python train.py --n_layer=13 --d_model=192 --n_experts=24 --experts_per_token=1 --d_expert=320 --d_shared_expert=0 --activation="squared_relu" --moe_layers=[2, 4, 6, 8, 10, 12] --router_score="sigmoid" --normalize_top_k=false --routed_scale=1.0 --balance_loss=0.000454 --balance_bias=true --scale_expert_input=true --init_std_router=0.0251 --lr_router=0.000511 --vocab_size=8192 --norm="rmsnorm" --norm_eps=1e-05 --tie_embeddings=true --optimizer="adamw" --lr=0.00154 --beta1=0.9 --beta2=0.99 --batch_tokens=[16384, 32768, 49152] --seq_len=1024 --train_tokens=301900000 --steps=9764 --dataset="wikipedia_en"
Below are experts of layer 10 (counted from 0) of a mixture-of-experts language model. Rows are named up (a neuron's input weights, with its number), down (a neuron's output weights, with its number) and show model dimensions 0-95. Each number is 128 + 32 x the weight over its row's rms, rounded and kept within 0 to 255. Numbers have three digits each.
Before each expert's rows: a language model's description of what the expert responds to. This comes from a sample of Wikipedia text that the model never trained on.

# expert 19
What it handles: Prepositions and short words inside quoted song and album titles, such as With, Love, Your, Me, Of.
up0:064093115075146111132142154098148107084166183135174126135086156123109109077165146129171124100132126165077042116117090146144105117121098161109108119180118089137087103131127144130062221140145164102142124125123175142083117160115115095116118123155153127126102118125189154126101156106116104109
down0:124147170113086132142122139156100070182203154109164148115155108096060097098170127142060147104000089092084120081090124123178111146133124116126109121134103145112136057133162100154096155134104137149108116151125161103095168133138123183098150101178134101145174071148130086126094137100168157131

# expert 13
What it handles: Four-digit years and other numbers in table rows and dated records, like July 11, 2009, often before a pipe.
up0:165188158136104146172084110166148140096145113149136133103143157085122136140140173057134109107134132076148149127150146146119145148147136097090103142106088128073086144119172115129062140132137144159124102110145177138169122149090144086072198132111157099117107133137159133113110122137131079142
down0:092026129127096124123124174122115070102105119154136115102132121105083125142151136142152108149071074102160156119054177196133176097101102167079180148142144082159143079144124127069135094076118137136113157155164112124153143151100106152181108148145140159150095132106125148063109119108125156144

# expert 4
What it handles: Lone first letters of capitalized words, abbreviations and codes after a bracket, quote, pipe or heading, such as F(ishing), (R), M(TV).
up0:106154110088105087117136151056112114115173108152141166088134159124086156204103153131112078124141093122094112112178122110083132076177129116137140110129152089083073100196116128157161154155163172088163063158163151132134103084125120153156079110111156135119078122094143197092079101126174094173
down0:129168130144077078157111114113176135102134155143088174081168122163110151100131121056171120163039188139118133163164053147089132118139116120127070094133139114118157127100151135081123100159160143137131127117087142120118133166117121116136174128114093203076084170136109183143108178105153113160

# expert 1
What it handles: Heads of common nouns after the or a, often suffixes and plurals, like presence, activities, location, characteristics.
up0:074145139138091122192114137164065154121107167085063159123130079189123144111140130090105150182125140212144125136139069103158143185106101151160159136149089128130174106113144138119184136114126113127134144170146122165072130086135128136115081046138123077155103126170158130157098064106155116094
down0:161170135177149152164145072145112122088130132059110103081149102153092092123071079124077087195029129153141134120172155127127202156146087130113147108142091176099161121075135155104135191119158129133107149183109090162142058108119103109112099147157124143102071116121108137122198127160076122101

# expert 7
What it handles: Table and infobox cells and headers in sports, election and taxonomy tables, like Apps, Votes, Position, Result, DF.
up0:147115100136129141134190212145148153139136120089159118119151170076142138073110137099107063085168147149153086088140058106088132155123129125128146074087122064180033089134187115126068120158167161109136140140136159109133072109112123165179092144117123140135064144130154164093111143135093120156
down0:153083160153181123089136155170163160139162170086129157108138064118164101074104089110100141169097130113105126154106099100143101067179136141140123097173086115119080081097149208191150097131121110178122097069146133177144132139076115112135119120097151202176154172124106131110111100149146139159

# expert 20
What it handles: Articles, quantifiers and degree adverbs before adjectives or nouns in descriptive prose, such as a, very, most, many, as, some.
up0:128156120032105133137142105161141120108176130137112128117114173129117139093103066093146116152145174114092050068150099139113148130098118158103129129088101135098093098129126184158124145105062108135070084136140109188125099096120152120116165095127075170104093120141117117097107096119104074100
down0:130112147080138116185126168143159072067146104117137191078217117160113122131101123161114114111119097128120108144091115077166130175101129142118076135154141110120114103111090079114088105083113121137061129213066107183144097162087174185207113155079159240109122165134134125104137152136075106135

# expert 18
What it handles: First words or pieces of geographic and institutional names, such as New (York), South, North, Par(aguay), Bur(kina), Far East.
up0:123128123105139123129176168151119121077202144100131132128108154129132116083097060138141135074174109157107122190172114099016124135141085120091164130160161215154105112137106152116133150075117195119200033126181107140165116106180130145090192165116152046201073154116148139121131157199177119095
down0:153100077158132069081171150092175142138062153129089186131098118084113100113171178151137113117139115120119111139111121140231130133091138125100116142126131130136134107097157153150141175168111119087145059131129122100150148133124127067101117153094067142120066099133143090139132134121141124112

# expert 16
What it handles: Nouns naming professions, genres or instruments after nationality adjectives in biographies, such as footballer, politician, film, guitar, comedy.
up0:123088119148172116125124141152054191097168125152131105109117141142170130103108130102200130102142145105060090117129078162096158088147166122089147149153150105101087126165143163145124125151064131133163123127152121173104122161182106107160067162062159078097162116078152101064153132138176102138
down0:170186127144130108126158131107070144116106143103157076124115075124142110119123165097146110161122160118143120164138117149141134118112189125101123126165129151123118186087098059136150135146099114135061109110147118134202049175120116109122102120128150082139189129138137088181117092081125126122

# expert 3
What it handles: Tokens in non-English or non-Latin text, such as Cyrillic, Japanese, German or Italian words, and commas in bibliographic citations.
up0:148128165150136109098151132160134113110111147116073119202158097151117089176092081173150130115145092114138111117101120139199150111146119097103073138117170104069187196186135075089103132102134122108069128146128112082170092133133086090074160113102194127193151146140119138138077128172110153184
down0:138181107191114184064165174119101115068118118084086144147146109077153091160099100153083099159176116092088073157102131139105150122145126130169086117080121144143112079111157123126118081134143161095098144159090132117174118139172078115112155044100132255148118105176141126140168106171172127139

# expert 0
What it handles: First names and first pieces of person names, and the separators before them in lists and tables, such as William, Steve, | John.
up0:160161143185107166120036126075116119103144126142137121177073161106158124140199119177082171079131125121115145105106120135113080122156169107084122141148132126058133146073098131061074152138097129135159132083179099152162138118120100099116127172171148157154107144108153178129125125170105161106
down0:136104114059118153057132109061140142108104083161199079156141127146095101146112125153066095111127115091074146080109098125173088164133108138122132097161138099161123136164128137143132115200131114145134114096113114139115125088161150161137131085142149240162170077148138104138146161121134141132

# expert 15
What it handles: Digits, decimals, commas and colons inside measurements, statistics and durations, such as 3:26, 69.58, £, 185.
up0:139122187169146157145123214123174123126081179169100125078093153138151085123132095071114136123192131179170102139132140107141193137172124130140114140105103129122162125173118152098139095121157114157200098179134128140152146128112086113121135101122106054207155096142124084116191154112087072135
down0:174173138161188135142100106136121105124122150150073172146106106140104160142159138148130096162164149148114127117178126134134149149174129097108175146095079156150135128056150109104166143070131073142095141112151133151154104142188116187111143069063109075138144116161143172101077118155088100133

# expert 17
What it handles: Word-initial prefix pieces like Semi, Pre, se, Cons, plus seconds marks in coordinates and League or Cup in sports text.
up0:122089157127094081142151083104098133092132149118138104119076134191165141152111090137157122115135096115157146119154147130143150119128132126134154070136117149153175117165151155097101193191131133161179113154111154102102116122169152111164091095056150095149181060113109172156149113119140087129
down0:107083113090169069139121133152144105123092178115158117137077192137089153120092138115117098123075124157115108156131097144095162089108165158126146115181135092128138116135083145154213143154168110114129148128107148132084145133158158136156134045124160111142139165084122151131147147082076114128

# expert 2
What it handles: Modal and finite verbs right after a subject pronoun or relative in narrative or quoted speech, such as could, would, was, 'll, tells.
up0:139155123121119123117138138085078174156109108164065147180178151145189160115087129180148124101131199168129065208151215138087137085140141124084160125209108148132081130157148139124145099101105131146140138038126137188148145098093083077141161178169103085096081120159096085115151115111095076125
down0:108116162118127123128123159095153092150076109169085147095096112184169111165125102154093109045103132094098133136160176106098141092124166168097130115123110204033160138182111121114147116125102141139194164096120117110130125075205123188126110153207078107117122099163104085137126103070156084142

# expert 5
What it handles: Geographic and facility words in proper place names, such as Street, River, County, Township, Airport, Park.
up0:123196102157105172140124131136084187120106164153128128131111134141088155078175199075114147126149118132123132130181083131146172156077115144148146128059159152103102125136137187192153147101086132115158103141137117072173151127132049109154097035084097130121176117130137149210128125112112130123
down0:146146129106109134165113108162106073101146146160144136110091141098093150105098156123103150122147119087137108146119128128112147120088139156180108161152108141169167205154108180097209117096153114207123064104128098135107165124173153158106144136087070138154075138185196064083147125083156057127

# expert 8
What it handles: Syllable fragments inside uncommon proper nouns and foreign or taxonomic words, such as Sam-ps-on, Homochi-tt-o, man-si-on.
up0:094085128167132069104183194137126103085144132119101127112154129102131095117154163212157136070121082132078072141106157152107115114184142143132074161133143162060127208135158116104056182130139154167116165144078111151174153139095108097137158160097125116177125165144156173143108130180117079125
down0:143140113137133146140107105166106111135103120176109153178085148124113107148150112125094143116000193084156126090091103056127139131097175147151162106120135100156127147079217153130160131089118126100115165072115116110075115126161098131135123127124104154143185184163119159091088145196119085134

# expert 21
What it handles: Short syllable fragments inside longer words, such as gi in rigid, io in bibliography, iti in Citizens.
up0:156127102150082142140159111143158129164171091079127176152132169061101140081122114136123123124149148151066175130158118153060163160145184170088179084098147117146137102107136118109053167117165141107151119123140099126123154148115167102112130144130078101139172225171155195125110123152129200101
down0:151129149108107148099114086131201217161096071104153129141094133174145146147160173120098121077051102136109109117067119104118132084142106141073116079146083114073127071099178172115187085104125091144105085112127109075154135137112112127139111126135149194101125122162146067154130106128151124144

# expert 6
What it handles: Copulas, adverbs and participles in expository passive clauses, such as is commonly used, was originally known, includes, renamed, designed.
up0:129122152098119111137117142119144159070104149177069104112126142111098103148074135128152094108128140158104104080128143145095127144125100151137098179089145141151108083038170139159162107145124123088136149136110151112174100122202094109171160067098130169120128106135171151083180120159132113116
down0:126104089129149100119072165149162147098088118162103129103113098147157132123127111105186114130022143129109162101146174125093133121140147119104133125170101187072153183190143146088100166118151055132156097101151102105143150141165095128168133115113151086150112097046144123147143111151157097161

# expert 12
What it handles: Verb stems and participles in biographical and descriptive sentences, often after was or is, such as died, served, coach(ed), head(quartered).
up0:078149142168103097170117110134155097109119128126135112139108076099118103108150122129126169132133141142110139124168135138100139189120162103144125117146142238155172126095153068112108140111117125108123106138094161144157141121146098232169155130207160110148128121190077183104138132090170063081
down0:088072140172058170125125095091126101126099094126096065111136137084116134104101051125166119142030155125182108196086098178144114118146188132177119062160120165145132114133165109137152121076156142142114108126135097086093141062171120134153112139107062123171115168188158115129153115144093119094

# expert 22
What it handles: Surnames and their final pieces after a first name, often in sports and results tables, such as Johnson, Smith, Hutcher-son, Evans, Mc.
up0:077119088179112163168115132085136134094102082134175124139125157131049130105122063119162148082140116078133170109170160187086100131139145076080105145057147113070199155038138150129087136093150111139161097096085132108152139073160212139146127132144187120122122127129121135122085077105155095154
down0:088171128172090132167099127160140069108156095126162100126136126154124157098106100159104129114082150134134128078111182160059148130118146108161115124127070094200152210089209117145107101093154140196091079090130132138141174121077099064121131116156073216099180123114118121162109156105170128119